Below are experts of layer 2 (counted from 0) of a mixture-of-experts language model. Rows are named router (the router's row for the expert), gate (a neuron's input weights, with its number), up (a neuron's input weights, with its number) and show model dimensions 0-63. Each number is 128 + 24 x the weight over its row's rms, rounded and kept within 0 to 255. Numbers have three digits each.
After each expert's rows: a language model's description of what the expert responds to; "mostly gets" lists some tokens that are sent to it at least half of the time. This comes from a sample of Wikipedia text that the model never trained on.

# expert 18
router:157131168114170143127115125112128123096110108152082130107151152110145149123146136138116110130119107091154105159114065084102133133104127165129152142108123148115140128125126106055117125076156103
gate0:104109162124134127136129115124169156129147144121105156144164133167125111143159169158111148131142100143113126091077149143096124078140143177109116126113110112126070137189096156105157145103095171
up0:110107165124130133114129094131163157128137148139104144130177131170136099121186168176117158140143091130114115111100149117111121084149147160102105134121095112134093139174098142109140134102083183
gate1:131162105145140128174157103126130176117118124180181131111124079130123147151114104127068095104112136145136134138119128151115122144095105110130117104150149126103115136123151132119107102097153116
up1:104153074175154142183133088132126138127133125145102129111089098156109152135121132143076099093142135109137097101114114164147152140120116096126135078139149126094127128089118129138099139080157139
gate2:170103123120157121115122111138123122109129117133081104129113106117106142148115139101098114147150145132153112155123155140165169130153161171140164113155143120096102126113138087149109148152145162
up2:092105087123117144164182143133142150146091129117135135171132177135134112121152167061137141110128136136089154115131098147097095122097106129124099122103109163146123134150158137082125121108108171
gate3:161142136138170132119157158160169126146150120136167179103123099091159146113107112120118133139119120138148157145121085116128105127094171125156192156112081149085091142138078164132134134085132106
up3:144121100124115165153110138128127114133144146130113134145108125129137094162124100119085110138082080137146142153124098174138187106134131126178168128154132166114142147136155152146111127110151119
gate4:122145118123171117149109162090157083115140138119117118158131098106161095164104117129146142155132084101131118091134153130107113129088134127148172122136156153115108154129125123096126120158108118
up4:122143111112130102136155120175137116101106163128125175123122145133117147147151133114159108075113140130107141182114123138103134142108131136110171159121104132115104130158122122112164133148124112
gate5:150121075148135134172138130094103120100175125069124130120102133157132153120097157179149184154125137106153139111066158129130125127097099120111114149174138124132151097126125128121149132095145163
up5:121150188091138131117138105134157095152106102182097166178112161133107105118169109121099118097124144133083132144124101122103133127107141172117128118065093121118114157124117157136088136119120116
gate6:115093105144168144137129129149093123133127105106106099081127070118162135146119134108124088183134095117115120089141146131182140138212138139120133123169147122137147122126160109108136111169125139
up6:114076122137131127140101103143142154129121121122114120131141076133150130113158117115098128140115120129141154109137118129162155156184150132118128085154114085143122121113112139101117135163106108
Description: Head nouns of organizations, offices and places, often closing a proper name, such as League, University, Congress, Police, County, government.
mostly gets: " League", " University", " government", " city", " War", " station"

# expert 5
router:119124131137155101150088144128142149155117123138157142130164159101151130147167125120128140108107167092153102122143102156119149104121135117082117151176133145110123108094149089149123121085145142
gate0:127117130091165094114102151137115148121099093132104119144127075102111157129126097107136142146154143111169136142091119117101087110092116130188112115186145157099132142123148127129127114104141105
up0:128152089128112167116114075137127112094168145123107133109130148154098102117139141110113138180140102104093131141136115148196125108176162151120171150088099135141139138119109136157145092114118147
gate1:118087106139140154099165154137132100128151139098116126143144108100145182110149157161096136122123151116143156142142172130146138098162141095099105131155112150165128167137167096123084142123169123
up1:113158120101111101148139093107091131110143122181088143149137126154115094139138094153152139131150126133113149136176089122151121150123118146166150111092098122122135123171117161113154137119103115
gate2:111143087122098105132134127140140133118112158150071120155115109113126116088144114169158102130142124136118146174108076133171126137082105085084119100106142108107125101081150126086122110146165122
up2:177124158106173097133107138129129114142141142126187164155154160164145129143107135080113173138115136173129092094120128136105083117130121171135144090137127144130096144173106142157147112111055167
gate3:126134131107162102101116113141128150123104133133156158122115124134126150137186112151123167145127169156080165157139144098171090091088147112118117164134131150148113153148124104136140095123110097
up3:117069100118088160120093144119136105115147128094117092136130109115163134139117163156146085137132087113159113130149112140120112154116154102138118098104139100146174114103177124142100154081117167
gate4:112101111196145165157128133141130103112136105128093143163092096079098130129071188150124122152117096132179141153115114105116127137133106131172128116121140145159136164136090134121156156104118105
up4:129124090187095119102111105098169131160116103125100113137144105088145131130117059083155078146127162109137130099135133141152133103136104113144134117151119106177157106095169097136118118129123111
gate5:088144108074105145121173157101094101159147128132145141128109159142122097121093138152148163144129147125124124081129150126136173150136126063097181116177138167163098115118123128151149141097087135
up5:071144091095115153133093138126108139150102151146124128124102149121131093102142116144118172117108122137106136111148133170137154115151140131130122153131141133155161113143148176140194142153144135
gate6:110105132145140146131058105100141111107108124106088140096102148112176114110099110104111105133140109145148114105144100077174114099111075158121130052129185170149154116125158066142134143125151140
up6:154091129143154116142084082117130114140139133136062114132105102088117135118061101143158118151136165124151132133122095109125127135138097134116118103136183145126108145137167070111093139125135156
Description: Common and proper nouns right after the or his, such as States, games, terms, Germany, first, years.
mostly gets: " States", " Germany", " France", ".S", " Union", " those"

# expert 7
router:153138163137135156144112092076123141121122107132085101107142136129145129115110113132121102135152129153141105153101091103109116139110143132182146112083131131106126168115104116098113100120121090
gate0:132105138123167143119147107103115117117148104133148115120108113140139156115103117110155147153083088108135145103105129096120150127112143142112112117131139084100120098123167123070137182136126126
up0:083104114171147154130117124160092120132110133083138121172123145157128189120118114144133160116077132107109088116106142085148133139114170118099125182073098110071117091115144102106137145172179168
gate1:111125126128139127096120132141142155071150126111123125150137103133126120188104156098177128159159156126162129147100142150134068103105078132122141110145139144092122132097161082153132086148158150
up1:166141143097118095139151127109126118133099159147153124102124155150122099091165093114103108104121109145103094122138106115138157146096165110102068139119103114139105124133092166122122148142082132
gate2:145110117107121152131130094112177120111105183152162099139107117164132095137126126145156122156117105161175122145158155155124129143089175140121155131129092147132152104143086134142166124131157116
up2:138109110116106155124119092126149154127119166166161136117128120164133086130124119111158110153107097151182128121139143137108130158095159141113167137129114137155150092151097124140146132130134121
gate3:125107138095169157091134048168141085090153142121126110144111119084123152119160084113074161104126151124111139123138121120100121139117135120157152121139116108145124096103126133140110107147187095
up3:115125136114140120092114083118127150142144152138146133108129055110109181108145090144122142110101100125107102126103121132119130130135096078144163117159141106147132095091138136135131120126126125
gate4:127089096161152135133082139116104169128135152127131142157079114145093135172125098166119154167132137125156116128092133115128105143092111092159099166164127130126137130123164127077108096113084105
up4:127156148101135093118140169123099113139144130124135133085134097127105116117158120141130125176100121122100135128162118100101124099190144071111168150154137162120137118127152104166146140122146122
gate5:101158136091089114110126094132168174108167113081183171113171117143124121121093151060123137127171112132150077102130147141160115132112162118181115107092123101151085151116136152164171132135143146
up5:124158140115108129114129100119146174127149104068152148122134145117124147123084140106113162126174089127160084126094143117141119145142160081174125097103137105143089141120126160165183136130142095
gate6:137096105088099099135155109077104134121157151114096114126103101118115130122115132173154122099119139126165109090144146143133150087154138062125116123110088114143169122137159101134139118137160164
up6:123141139168158152139109145147136119119101102162119148143125151137141104141162088098096129134158091107095137121133126126124129148124119185128160141162172107108083132092129154133126101109114073
Description: Capitalized nouns in names and headings after the, of or a, such as County, University, Location, District, Street, House.
mostly gets: " County", " House", " University", " Location", " Department", " District"

# expert 15
router:143100140113094107156173122129114146142160147138148134165125153134102152141133144117159104102132124145124106115132094127145120125127162105115114095089094143085103154125112128103138152157120102
gate0:131132128102111119112142166137142125113168130113115125151147128144152138132118126097130134161126062136111109109134142146119113126101178121110094124121125147074096155118115172154139139122089104
up0:137138138147162112158117096148129146143084131134129108127109127133107109156146112146155135104136188140117129121099130096153150143173063098134154155134123095178148117138153087100104151112153142
gate1:134153105120096131130146163126087132063084128109095167150132082122135152158114141118158138138121161100142108144120189082112145149184144129105127120090093091140165137095148135131118122122176106
up1:096123086118115120125184179124122156104081120072131148168096118131138111129128089109130116151123134106126106166142154113119108121164140121115180109148109113126117120106172115147156117149169130
gate2:146102126153147138090120111161139106100103168147093107144141108166092133122112089124135134142110117129102156113149108104136166120105128089104131147135109074124125127156146094139109088127123131
up2:131146138143121128157108145091088178128156105112137119114153124102168115124126131119148108078142130146137120134119132167145094077107144150143132113125149169128143143134103119124142171100107161
gate3:117100114141156151149187125133104120100166107125108132144089115076138095140116114133114144108091158133143101122129176138126141140121156116097135145117160135125132128066185110139096111160130143
up3:122164115115063082127102148148120102136140153149116119103122163136118113115208121113130131111166097086124156131098110146150154108131145116142180134152129112142113123138107145165124151129126118
gate4:105179076087130117087133184120110125092136170166136152129170145113143166149161093151139145166124117141169117083111119121148103157117122133128162127168184162143135120118102097116084129160108155
up4:107177104147132137094166104123139125060096157189120150145156181087146122122155109136110146106114157136140163064095132109088130174120101137109174108108181146122108100150127121138117139123136136
gate5:151147105083128079143173080144152131127121138152125107169125162133159119114117144108169182104151117173142154145142157134155149123122167105152167142134189122145126092178143147066181176141078134
up5:091058133157138167145152158092104118116161133138110164134138099080138149197130091122129130152132167116086106087136121120076120175102106126097129104106121141139111119100142109130109113121136126
gate6:118165102132111111134136090134101118129087172155134151123093136119097153100128132135110118150143138106134118115110149137141105073106157103095118099138131134157149090127111135125095132109074131
up6:113130121128124151113097106121125142134118161120075167106156128152085134105114134145135144145113122102101144132113130137132091106162107144061141093088145126124143134180139115134093092139103102
Description: Colons after infobox field labels like Language:, Website:, percent signs in census figures, closing parentheses, and nouns like film, album.
mostly gets: " film", "%", " album", "):", " published", ")"

# expert 12
router:141104084148125089158141162159092096135141126115139139110153074117180131126137126119140125135128162118142154124192179166121079125125167110070115141127097094130103151111146116170135116159113159
gate0:133123188133131132194124115116167147137104120115156108132140113140138099106143135118101144150123126160110128111142117156108105092139169160082135116127111133161139106116145197082131131121121099
up0:112166086096083128066127157087126142138140105189116139135110133141132129149100109128132152128151115096133120123115106092157127138149097104136135100121134094116105104158129115160152113118131187
gate1:138056123144103150150134114118126151115111156116142185158116130123167113133085106105141152116114139162203104124139153114116114137098176127097120114104100125123128139175111158084117136158137128
up1:116089058143139114120144101134070079132136125111109161122161117147185106152111134113114125130134120156146142096151149148122115142105131140084115164110141160095121150131124154080117125138131119
gate2:131139138105108167095156136121141127096101149131129084134145123173094094146121090153126147112121137191111078152122144116122108146140149143127098176115121160127120125135124164100127118160057139
up2:078116105163087105078136137132155136114129102150118143144135135090108084126109110122113130134126143104128107149126168175156180170109102133128078162109116122171129134159142104124113159124120121
gate3:138121099163095130159097135119136155116119088137125182125137146111138157116082093156154110134142136168151128139144109130125093151135126092093162127137081114167118139096125144125141129131133132
up3:116107110096170122133129191147146098143152112100128130096113131138132163156133085133104129118074143111163085094144147111140158160118138158134096156117127094137127108098103147082139148082133118
gate4:110134145134076093132123087114119152087135142137120136123135089117109158112135118138150139167109136119129130108106089124165155138133111117119097124120150122170169155166104128119122109140142182
up4:104166141108133134111149117130141120150090164134135112105118149108116098116133111127143157117098114113110163150125115118125123119144116106109154113180122133108131118085092090121137090081154098
gate5:099106092123121096139117127157141104083102105115078127122115149111135111162079175127150166160095143138133170151095130163111160154120126143123131109119167075080152129188134131101143128126107155
up5:130140110195123105102111134116112109128148177105190145163115135106190120128155183139149102127115186171125121110107169115117088167081123150125195123122131177121118129115139119130073129100172086
gate6:099125142168117152178109176139151124100126095155091150122131133137107142109154125121108109097120106122079110147146115128145095134106128156134136106123132138134158110127153137165095132159120133
up6:127153094096086081148169110163089110108171133156143161138080138080160115077174139100108134152144157163116131115143132128139110144129137114135137095158134122099135143156105110106164136154116148
Description: Prepositions and conjunctions joining noun phrases, above all of after number, part, list or member, plus for, and, with.
mostly gets: " of", " for", " and", " de", "ing", " several"

# expert 0
router:113085156081105110140145128117157203123155099114147139145105129122114135093112115135139098156120124118164094113132082123140111107139098124151119113126154125144139124099145102094133105139150079
gate0:113158125124130151129173185105137164099123136098132111147141164156184116126162111150157165154154108115159122171111114147113109162091117100118093135121151142098088135174117075160171095150132111
up0:126113114127101101155121118076085129144135109139119123107171128098139135102118179086160121143112111154099119132164148129150155124154165116145143100097120112131147163050157100106131126123104124
gate1:137100116122159107158150129089113156132138178077127162131157170125126132107129106137127138147124083151149101127162151103148134091124108089153119121123159142096116101132080123144158120116134145
up1:135133145079135148139149145101146151121128170119148116174132130141140128132157121170100139115131086117178140122166150124132137109135125142165148152128097173133170139140118133118105134108125096
gate2:102111120161115149138157125119131127089091156121117101150105179143134107104140110082138111106084130132147082110132124155155125125088124094142085072072142133163126157141096149131122096106144143
up2:111171117090134135118107135168138164145153115136157135104145075093105158122105154152142149160123151111132146169121127112134143116137130155119142178189153143094134115141160140132125107125119166
gate3:168132124187125155111140187150142141126138142124138082111170057125089127123155121112165069130099099129144102127116126141128176086128100125112118092138116129163135123105099148114127160103116140
up3:119094083091091123098125121111148132119149084118139167171154158133122120107144106164109149138132105112151129146158176171138094147165179174124112158136160116104154125138115102143120128122135130
gate4:151123124086103112153124105123135144129126084139145134110097133085134086113148065132085115133186152116151161097125123139147159150133112126128130118165147140131131127104144083164155135108157120
up4:138146120134121122103119141080144100119119117106113105111118110116164175126113114120118139108129121070139129117123133140128133103140112142064121125145119113099133150154122102122156110144142154
gate5:131130121119144151094113121131158110081141127100146122137112133100096133134112096140145145105141095098145131119128169142125108162126157128143170146111106146155100140129110100144161141145159141
up5:122134112139148139099105097134130117073133124120161125126117178112107127149116117152185131122130090098167113131127140150137118160130139130116145145097121144154111157109114094139163129154146130
gate6:128134120147122092172117133113102169131107137176124127114098122116132123097105123166165117141120149131134148113112119159163124133091114135103128087153182124109108119128132139162144144123144110
up6:135122133095144124108116109121132090138148112102133089147167150111107107168138128115136130086148129174131106119139136126095113170120151126128143179073070114120178125111144164115137104143158137
Description: Concrete nouns and name parts after articles or possessives, often in plots and song-title tables, such as party, stage, band, Street.
mostly gets: " Street", " China", "SA", " Grac", " River", " TV"